config = dict(
    n_layer=17,
    d_model=128,
    n_experts=24,
    experts_per_token=1,
    d_expert=64,
    d_shared_expert=128,
    activation='geglu',
    moe_layers=[0, 1, 2, 3, 4, 5, 6, 7, 8, 9, 10, 11, 12, 13, 14, 15, 16],
    router_score='sigmoid',
    normalize_top_k=False,
    routed_scale=1.0,
    balance_loss=0.00111,
    balance_bias=True,
    init_std_router=0.0196,
    lr_router=0.00126,
    vocab_size=8192,
    norm='rmsnorm',
    norm_eps=1e-06,
    tie_embeddings=False,
    optimizer='soap_variant',
    lr=0.00715,
    beta1=0.95,
    beta2=0.98,
    batch_tokens=65536,
    seq_len=1024,
    train_tokens=369300000,
    steps=5636,
    dataset='wikipedia_en',
)
Below are experts of layer 8 (counted from 0) of a mixture-of-experts language model. Rows are named router (the router's row for the expert), gate (a neuron's input weights, with its number), up (a neuron's input weights, with its number), down (a neuron's output weights, with its number) and show model dimensions 0-127. Each number is 128 + 24 x the weight over its row's rms, rounded and kept within 0 to 255.
After each expert's rows: "comes after" lists some tokens at least twice as common just before its tokens as in all text; "gets" lists some tokens that make up at least twice as much of what it gets as of all text. This comes from a sample of Wikipedia text that the model never trained on. Tokens count by the router's weight.

# expert 11
router [126 110 109 147 120 127 130 139 139  90 121 133 116 122 169 143 127 136 101 127  94 135 112 141 144  78 130 114 144 149 140 135 163  95 154 135 131  85 136  92  99 144 107  66 123  93 132 111  96 130 110 134 108 154 104  71 179 116 129  94  80 135 105 150 130 119 163 134 124 132 126 126 177 144  99 194 152 149 147 148 141 131 125 141 104 184 104 151  96 130 133 167 116 124 124  92 123 141 143 128 128 160 162 143 138 158 134 136 116 104 114 128 156 134 128 116 112 133 141 176 132 150  72 103 132 139  76 130]
gate6 [131 109 129 133 145 143 158 135 159 117 119 127 120 126 167 123 112 116 146 130 110 136 119 133 169 149 115 106 110 141 131 119 170 125 158 133 142 136 138 118 139 147  98  85 150 103 120 110 141 123 173 121 128 154 128 125 111  38 141 118  85 124 177 114 126 123 175  77 135 106 141 134 131 130 116 116 130 135 100 130 156  90 112 133 124 167 152 138  97  90 118 182 106 123 136  62 109 111 119 171 160 141 168 127 109  91 118 149 102 109  98  76 153 129 157 118 132 113 111 137 113 141 100 102  91 105 129 107]
up6 [106 143 171 133 130 139 169 136  96 129 140  89 118 145 130 114 129 124 111 106 163 151 127 137 162 150  92  95 123 121 114 117 116  98 144 129  76  91  68 153 116 166 102  95 134 137 117 118 145 139 101  99 142 131 130 111 110 139 134 149 141 121 147 104 125 145 170 127 147 131 135 124 110 156 132  85 118 101 149  96 139 114  97 120  82  94 128 177 127 105 133 113 133 124 191 163 121 121 120 147 112 131  99 104 118 115 119 139 133 132 112 149  90 195 158 125  80 125 182 114 102 167 140 111 128 120 126 170]
down6 [124 142 155 131 171 140 114 114 129 133 144 117 161 154 121  86  89 111  83 184 135 162 166 131 108 116  83 151  97 148 113 118 145 146 118 140 181 131 148 134 160 145 169  98 170 103  88 122 127 184  89 139 123 140 106 119 130 141 112 102 116 135 113  95 121 123 152 109 164 116 135 138 118 143  85 134 138 139  90 125 150 123 112 112  91 145 161 139 113 118 174 148 159 115 151  94 153 133 114 124 186 131 151 122 140 106 139 112 134 148 109 128 116 146 183 150 130 124 136 152  92 163 143 106 141 100 153 129]
comes after: "\n\n", "=", "-", "\n", ")", "|"
gets: "\n\n", "\n", "=", "|", " Total", " /"

# expert 4
router [105 105 136 118 139 146 105 120 147 137 151 152 158 138 168 143  96 122  96 118  97 156 110  80 200 117 102  79 128 124 100 119 109 135 142 112 167 111 117 126  99 145 146 137 137 112 121  90 122 151 108 140 141 110 142 114 126 130 131 175 123 167 136 123 138 129 160 128 138 120  99  67  87 119  83 155 128 112 100  96 139 138 134 118 108 126 136 123  75 119 134 144 141 168 118 118 113 131 159 142  95  93 191 128 144  93 100 126 153  89 101 113 125 142 115 176 128 165 157 153 148 129 130 155 118 127 143 152]
gate6 [140 121 165 113 160 148 139 141 124 149 146 138 152 134 124 142 117 104 102 107 145 138 138 112 117  97 127  70 118 121 143 105 119 157 141 134 109 120 126 106 134 116 121  82 156 107 115  86 113 153  92 149 117  98 149 131  85 127 124 158 120 156 163 114 192 118 164 164 109 149 122  86  81 142  76 113 105  88 145 150 123 129 145 102 136 109 157 146 146 109 130 149 116 188 163 107 126 111 149 152 134 154 165 122 119  76 106 136 112 116 128 130  88 159 140 137 133 140 135 185 159 157 128 151 117  94 112 133]
up6 [143  82 118 153 165 108 122 150 134  96 136  94 136 128 136 128 118 103 128 115 135 121 126 130 134 125 118 101 154 104 157 145 124 121 157 167 137 106 136 132 175 133 124 119 136 125 101  97 139 170 137 104 118 102 144  90 129 105 121 132 170 135 178 137 136 173 133 125 121 110 143 165 134 112 156 165 124 113 126 111 133 115 116 135 116 146 151 147 117 116 120  78 220 123 148 115 132 115  89 167 135 103 131 145 149 107  95 116 142 105 102 184 147 160 168 152 133 104 173 111  98  89 105 128 151 175 157 130]
down6 [104 151 142 130 148  89  79 128  77 133 128 143 131 134 121 119 145 152 122 137  94 112 138 107 128 148 148 130 156  85 147 139 136 116 141 142  97 149 117 128 122 121 147  78 115 114 114  80 103 134 105 137 142 126 155 168 105 142 121 139 108  95  68 170 126 115 157 109 153 115 129 134 156 125 190 103 143 123 139  83 140 109 144 161 171 111 102 139 182 169 135 126 145  93 112 103 144 116  67  89 137 117 122 171 133  81 120 132 165 139 136  74 125 108 127 142 143 105 124 139 118 110 111 122 126 146 135 136]
comes after: " in", " on", " In", "\n", "In", "On"
gets: " in", " May", " October", " March", " September", " June"

# expert 21
router [138 122 131 170 146 160  87 170 137  99 116 148 128 121 122 131 155 131 103 158 167 151 165 144 173 114 148 123 114 147 126 110 131 121 146  78 126 138 138 112 112  93 161  77 109 124 126  87 133 107 144 122 159 121 171 101 122 128 149 132 133 126 134 146 130 127 165 143 165 120  90 129 126 115  95 121 153 120 146 105 162 138 112 143 100 129 101 105 138 125 130 130 134 144 122 142 103 138 123 141 148 137 125 129 103 128 142  47  99  83 175 145 140 140 184 181  92 155 168 138 115 151 129 154  93  87 122 138]
gate35 [117 161 161 137 105 111 130 157 121  99 130 137  62 114 154 119 162 154 141 105 151 159 108 135  94  95 129 141 110 103 134 129  97 108 151 157  91 142 106 124 115 155 112  95 115 119 124  90 148 120 143 174 143 121 115 117 126  88 143 122 152 115 171 106  89 117 158 136 108 134 124 145 123 127 115 162 145 124 150 106 103 123 122  98 148 122 138 144 126 117 145 179 174 154 138 139 133 100  93 146 117 159 130 130 151 110  97 177  95 117  81 164 176 125 115  92 147 131 110 106 147 170 129 126 158 101  72 124]
up35 [ 75 172 127 111 124  97 129 143 112 125 100 119 138 153  90 134 143  78  81 122 126 189 154  96 160 120 124 153  86 152 130 126 113 135 142 116 158 117 142 131 117 181  72 127 116 111 141 118 178 139 151 147 125  98 135 138 142 139 140 139 161 155 114 106  99 100 161 111 115 139 104 111 111 106 153 137 121 123 134 140 189 114 134 118  84 155 117 108 147 135  82 161 149 107 116 112 170 127 146 118 142 168 102 124 145 125 161 159  93 113 110 119 143 156 109 167 133 157 110 138 112 113 150 121 118 129  93 140]
down35 [113 112 137 122  92 129 156 143 132 168 107 103 106 123 126 169 135 111 131 123 134 125 112 136 162  87 159 128 187 127 132  96 125 117  88 139 121 136 102 122 118 183 112  99  75 172 115 140 156 136 150 154 129 136 121 159 112 137 169 129 111  90 123 147 120 113 133 116  92 156 155 108 162 145 143 166 153 149 153 169 136 137 105 111 133 142 110 157 181 149 147  99 141  71 135 158  99 119 131 145 127 128 104 157 124 127 157 140  92 113 110  99 117 109 132 139 150 100 164  96 138  98  93 132 126 135 187 117]
comes after: ",", "s", " well", "ing", "y", "e"
gets: " and", ",", " or", " to", " it", " but"

# expert 6
router [130  97 119 156 133 144 153 128 145  88 144 121 131 161 150 113 134 130 105 164 109 121 152 160 142 153 166 141 142 106 112 100 126 107 149  75 113 118 119 128 134  88 169 121 116 113 132 105 117 112 134 110 105  83 102 118 114 140 184  94  83 149 139 162 140 150 116 168 113 122 107 114 108  70  85 144 140 112 126 170 147 175 136 137 105 151 113 104 122  91 126 131 116 109  82 131 123 164 128 137 171 126 169 155 142 109 158 125 133 110 152 149 114 151 173 108 114 108 154 140 154 108 112  93 146 149 111 170]
gate6 [106  94  85 167 128 155 128 127 103 117 133 142 143 154 158  80 135 119 135 117  61 101 157 125  91 119 149 122 162 159 128 134 126  71 134 144  66 138 123 135 138 108 141 148 145 120 119 118 130 155 154 111  92  83  83  77 109 139 135 147  97 158 104 164 125 148 141 128 134 126 135 129 106 121 141 125 108 131 136 135  77 147 149 119 143 123 126 165 137 150 121 132 131 132 160 165 101 153 139 131 125 150 133 139 162 100 144  98 115 157 133 120 140 148 171 113 171 139 139 174  93  89  98 129  96 139 121 159]
up6 [129 120 137 120  97  98 125 153 137 147 152 119 121 172 101  93 124 160 118 115 118 108 103 160 115 144 130  88 160 143 112 188 126 132 130 121 113 124 109 160 147 115 107  89 102 138 155 142 113 107 126 133  59 139 126 120 125 112  96  87 113 124 140 105  97 105 122 112  94 111 127 168  73 125 146 121 126 119 143 138 112 119 124  93 124  86 112 112 124  86 103 160  92 154 148  91  68 118 125 122 122 134 143 131 163  98  99 130 153 101 134 124 146 119 106 109 111 136 168 101 199 144 120 132  98 148  88 132]
down6 [ 92 119 128 179 127 151 163 103 151 122 123 114 146 108 100 128 126 125 113 116 215 129 138 142 154 166 102 189  61 132 116 123 108 125 131 149 150 137 159 100 130 125 110 128 150 106 111  99 158 100 151 102 141 125 132 152 136 164 102  77 130 133  85 127 129 102 104 156 127 132 139 102 118 107 149 144 100  97 115 157 147 137 118 141 137 142 140 143 152 120 100 103 107  94 122 135 155 138 144 136 136 172 113 126 104 151 182 149  77 145 147 128 147 105 173 118 111 153 121 143 149 119 126 118 146 135  89 139]
comes after: "\n", ")", " such", "  ", " known", " Born"
gets: ":", " |", "-", " as", " –", ";"

# expert 10
router [112 133 160 166 141 113 107 162 163 111 159 158 148 107 157 104 166 109  92 118 123 153 128  97 149 144 185  98 118 126 103  70 151 126 126 111 141 121 102 121 136 145 134 135 141 137 131 133 116  66 107 157 102  89  97 113 121  95 130 128  89 133 126 200 112 147 130 128 134 151 113 115 153 111 122 125 127 148 119 131 127 166 137 125 110 141  93 134 155 118 136 169 133 157 140 122 155 176 110 125 162 108 121 103 149 134 136  56 130 134  79 136 123 124 114 153 153 116 137 165 147 103 114 156 112  99 101 120]
gate35 [116 115 118 141 143 139 137 166 138  98 153 138 151 121 160 160 131 105 121  99 116  95 162 129 143 102 112 141 152  82 134 123 146 146 134 118 150 119  86 138 159 110 110 157  99 130 101 104 125 122 131 147  76 114 114 119 115 170  88 131  71 121 178 147 157 145 127 150 120 166 139 135 143 156 139 155 137 127 143 103 103 152 134 108 148 131  87 182 115 140 101 162 112 159 149 139 113 158  89 134 150 124 113 173 136 159 149  85 120  81  95 120 124 131  95 161  99  74 126 130 141 151 138 139 106 151 102 110]
up35 [131 136 130  81 136  71  80 101 102 129 113  65 133 134 147 129 122 164 132 186 161 140  96 160 111  73 137 122 119 137 126 103 127 149 104  66 153 162 144 143 119 138 117 145 148 118  95 124  95 144 144 150 118 110 157 160 100 122 131 115 148 134 121  98 139 149 142 155  96 142 150 123 141 150 130 166 160 102  94 109 118 127 117 140 166 172 122 148 142 117 129  83  81 146 134 152 145  95 131 127 143 116 117 139 119  97 140 140 111  88 131 133 140  80 151 142  96 144 168 118 162 111 109 120 130 117 136 130]
down35 [122 132 100 101 122 123 167 174  70 103 133 150 134 188 150 128 105 108 128 102 158 122 141 136 165 115 135 166 124 135 119 133 120 125  95 119 101 148 146 108 148 145  88 139  98 153 144 136 133 116 133 100 156 119 128  92 139 144 155 100 102 132 148 114 133 129 102  81 104 136 146 134 121  95 120  89 122 130 120 122 117 173 157 103 131 132 118 139 101 130 137 123 123 132 153 170 169 130 112 134 154 140 125 175 130 120 155 153  80  79 147  75 129 113 169 108  94 161 127 169 174 146 163 124  98 130 144  94]
comes after: "S", " U", " United", ",", " P", " S"
gets: ".", " States", "L", "N", " New", "V"

# expert 14
router [118 114 142 197 123 118 132 113 143  90 156 115 164 134 145 128 184  77  94 160 105 152 104 135 130 100 144 127 162 124  95  75 117 138 123  87 147 115  70 148 153 114 105 100 111 133 132 143 112 158  98 157 119 125 113 160 144 124 136 152  85 141 149 122  92 133 128 139 119 117 105 156 112 142  71 152 134 141 115 139 106 172 135 131  91 183 126 135 157  95 169 146 107 128 135 142 140 151 139 113 147  99 123 163 114 114 125  97 142 136 126 129 137 132 180 116 169 107 123 120 122 129 123 139 135 116 146 159]
gate6 [140 108 138 154 119 116  93 116 133 170 164 148 177 107  90 130 149 127 110 165 156 163 146 135  47 112 151 138 161 118  85  75 117 170 150 156 129 130 147 119 140 115 146  99  91 166 140  98 127 110 115 145 136 100 145  89 108 179 167 134 106 133 146 173 132 122 140 136 127 136  87 133 116 131  93 106 125 118 113 161 125 161 160 143 168 119 143 100 148 138 127 138 152 125 149 129 122 116 151 152 117 154 138 111  99 120 114 115 136 113 144 136 141  97 129 182 154 131 139  86 142 149 141 110 144 100 115 136]
up6 [123 122  97 157 114  99 135 157 101  62 149 102 134 130 118 146 128 159 116 104 131 111 109 204  98 105 119 119 122 133  85  80 115 154 144 139 130 163 102 119 115 127 145 152 153 142 121  98 170 118 177 115  92 149 140  98 107 140 101 140 101 114 106 111 113 133 100  99 152 116  97 116 181 119 135 142 145 141 103 135 143 118 123 146 123 114 103 122 161  82 137 137 127 126 103 154 120 115 129 150 138  95 152 112  71 144 151 131 138  88 127 132 159 133 117 124  69 132 137 120  93 150 148  98 159 140 129  90]
down6 [159  78 130 114 100  84 132 139 150 130 101 107 146 147 124  87 109  80 140 104 132 110 122 136 126 138 122 164 152 147 116 126 160 141 162 118 162 143 131 129 121 127 111 116 152  86 116 167 115 139  99 140 117 116 133 168 106  80 135 137 105 121 112 108 173 130 152 101 121 137 145 159 164 115 140 111 108 154 105 137 104 167 125 164 130 149 109  67 118 120 128 124 149 168 161 125 150 159  88 122 156 126 163 178 126 160 158 139 157 118 127 163 113 103 136 117  85 116 131  69 109 132  96 102 114 133  99 115]
comes after: ".", " (", ",", "–", "19", ":"
gets: "0", "5", "4", "1", "9", "3"

# expert 3
router [123 147 127 152 160 112  82 128 170  99 163 154 154 118 127 106 128 101  84 161 121 148 116 127 139 159 122  72 125 175  82  79  99 151 108 105 141  66 140 105 144 148  90 111 139 154  79 148  97  98  82 140 120 112  88 117 132 102 151 105 100 102 114 154 135 110 110 156 134 104 145 124 141 111 104 126 101 133 154 107 129 157 145 120 141 168 121  97 111 137 142  93 141 137  94 125 116 134 161 127 134 119 129 119 124 140 128 134 119 121 131 109 113  84 140 145  79 112 129 126 135 128 121 142  68 109 100 137]
gate6 [105 119 137  71 133 188 112  94 164 137 169 111 135 122  93 138 124 146 101 108 148 170 116 119 131 108 104 149 164 107 146 124 132 143  82 113 135 108 144 152 103  82 160 164 118 153 115  94 123 126 121 148  82 105 107 171 141 133 115 155  96 146 119 161 132 114 120 172 117  92 111 131  97 147 120  96 103 132 161 177 121 130  97 148 127 123 142 156 114 127 158  96 149 122  81 139  91 155 137 117 125 135 122 109 144 148  65 131 140 111 142 117 118 115 150 135 135  96  91 117 110 133 114 110 145 136 123  83]
up6 [119 110 117  87 176 117 125 137 141  72 112 116 142 152 145 129 160  82 127 116  96 166 121 161 129 124 116  86  88 123 109 102 115 162 131 193 138 115 118 157 143 137  90 126 152 122 131 129 122 132  93 106 112 103 108 146 123 114 140 163 111 131 142 114 143 122 122 117 102  97 133 133  98 119 163 100 102 140 130 150  95 184 137 125 107 149 144 168 131 133 133 111 153  85 126 137 139  89 142 112 113 150 136 119 150 134  77 109 136 145 172 131 138 108 184 124 112 146 153  83 109 192 144 102 142 121 144 139]
down6 [120 137 135 134 159 166 150 100 135 144 161 130 108  98 117 157 148 149 144 168 100 128 121 159 115 165  58 142 135 155 111 104 103 155 142 157 144 144 147 146 173 138 128 100  90 137 100 131 148 157 111  92 167  99  98 144  98 141  96 129 103 106 123 119 139 117  99 157  98 135 148 124 131 120 122 137  77 156 102 108 118 117 131 131  97 127 155  99 180 122 137 131 124  93  99 107 170 154 103 134 118 129  74 143  87 159  95 124 126 138 149 129 112  90 146 159 100 127  94 174 120 124 136 130 103 142 122 132]
comes after: " (", "-", " \"", ";", "\n\n", "–"
gets: " A", "A", "S", " C", "E", " E"

# expert 8
router [150 153 117 172 140 161  76 160 107 144 131 167 127 148 168 100 147 102 114 129 133 151 126 168 161 101 158  95 101 126 110 106 114 104 160 132 168 107 147 122 116 121 180  89 115 112 108 131 126  78 123 135  83 119 142  95 113 161 173 130 106 123 147 132 106  87 101 152 117 136 105 118 164 111 129 139 125 113 125 110 114 124 134 153 147 143 122 145 134 141 142 102 135 115 102 140 122 153 135 113  95 133 124 138 158 126 113  77 107  89 162 116 174 112 183 153 114 143 165 121 170 134 109 158 121 105 132 158]
gate6 [160 155 128 141 200  99  87 147 149 168 143 140 118 167 109 110 160 123 116 127 142 129 130 153 114 116 165 149 129 132 107 138 148 103 153 159 142 113 136 113 135 164 160 130 139 108 119 118 127  97 139 111 134  94 165 136 147 132 143 103  85 145 147 197  89  92 128 120 100 141 119 179 146 105 146 150 161 120  86 170 115 139 111  81 121 137 143 144 171 128 109 149 118 165 137 102 133 128 139 111 142 132 115 128 110 112 182 124  90 116 137 122 112  81 132 128 142 102 122 114 146 146  92 149 134 110  93 147]
up6 [157 107 132 144 159 151 100 138 115 136 159 112 130 112 145 112 140 173 129 112 101 140 134 108 130 107 148 119  85 160  99 137 156  98  70 135 131 107 130 137 141 125 110 165 149 116 156 146 151 121 142 133  89  81  98 101  90 151 147 142 119 126 177 131 147 150 134 150 112 122 111 197 145 119 134 125 100 146 145 190 125 155 111 116 133 144 128 140 148  85 140 135 148 136 112 134 115 145 102 128 163 160 114  87 132 166 125 116  72 143 104  92 135  73 151 123 115 175 140 118 134 139 168  94 114 127 112 135]
down6 [137 154 121  78 122 113 148 122 127 158 144 107 147 131 134 147 119  94 126 103 112 129 159 143 130  97 136 110 113 162 159  87 142 121 145 142 109  90 150 129 154 137  95 153 104 126 178 131 105 120  96 123 152 100 134 145 152 155 134 109 137 151 107 205 100  85 125  99 143  81 165 145  88 142 136  61 107 113 138 135 118 126 105 116 150 107 111 108 116 110 139 115 148 197  75 135 139 139 102 119 140 101 158 155 106 175 144 145 106 123 109 139 112 122 116 124 136 108 125 126 146  97 113 155 158 122 125 112]
comes after: "-", "|", " |", ".", " non", " co"
gets: "-", "\n", "  ", "–", "\n\n", " un"

# expert 23
router [127 119  95 138 136 113  72 124 133 134 132 165 108 151 141 164 151 128 123 143 119 140 122 100 146 121 171 105  94 139 125 107 159 134 129 143 141 120  94 133 126 111 147 143 138  73  87 148  88 129  74 133 101 107 107 126 106 127  92 106 131 141 119 158 144 141 176 144 120 136 152 131 116 137  68 114 129 116 149 120 177 142 131 121  86 116 110 161 116  91 137 124 124 114  75 139 120 149 110 152  87 128 148 152 139 151 143  86 143  97 149 147 131 154 162 101  94 101 153 151 133 148 119 126 144  56 100 147]
gate6 [130 115 101 104 117 105 147 127 132 150 120 133 128 161 158 141 125 123 128 157 111 102 103 130 134 116 175 108 111 102 118 117  86  98 113 125 119 125 110 153 109 133 120 160 120  85 101 134  79  97 146 143 169 139 116 104 147 126 109 111 136 120 101 113 149 158 136  99 139 173 145 103 131 149 121 127 153 115 133 140 116 113  91 110 150 100  99 158  78  98 181 151 124  99 133  92 119 138 125 118  79 114 122 151 159 177 152 111 132 100 174 100 124  81 127 119  80 126 143 137 141 161 128 200 101 100 112 146]
up6 [147 176 138 118  89 146 127 110 109 124 134  90 182 109 131 129 168 117 121 116 160 109  89 125 157 178 107 122 120 118 133  99 144 172 104 165  98 116 131 161  99 119 115 146 120 156  97 129 122 165 115 116 146 121 122 128 148 160 174 162 129 104 168  97  90 133  92 142 116 150 102 151 147 126 126  98 120 157 129 155 120 113 151 149  96  89 173  69 142 125 122 124 114 121 139 171 141 122  79 168  91 129 119 111 117 143 122 123 139 140 134 107 139 111 104 105 120 131 129 108 173 130 103 152 145 102 134 170]
down6 [113 104  88 146 102  83 129 112 163 112 152 113 133 136 128 119  81 144 128 103 147 112 136 149 128 113 166 135 146  60  97 139 110 152 131 130 145 134 168  99 124 165 124 166 107 124 145 102 109 131 113 107 122 135 148 153 150 104 131 111 133 128  95 138 103 113 127 146 125 153 134 106 143 128 187 141  90 172 193 126 142 122 103  98 116 140 133 139  91 153 137 131 126 132 144  93 123 154 112  87 150 144 107 173 120 113  85 117 126 115 139 130 147 133 134  87  89 182 159 131 137 131 152 148 149 173 102  95]
comes after: " of", "'", " in", " to", " for", "."
gets: " the", " The", " his", "The", "s", " their"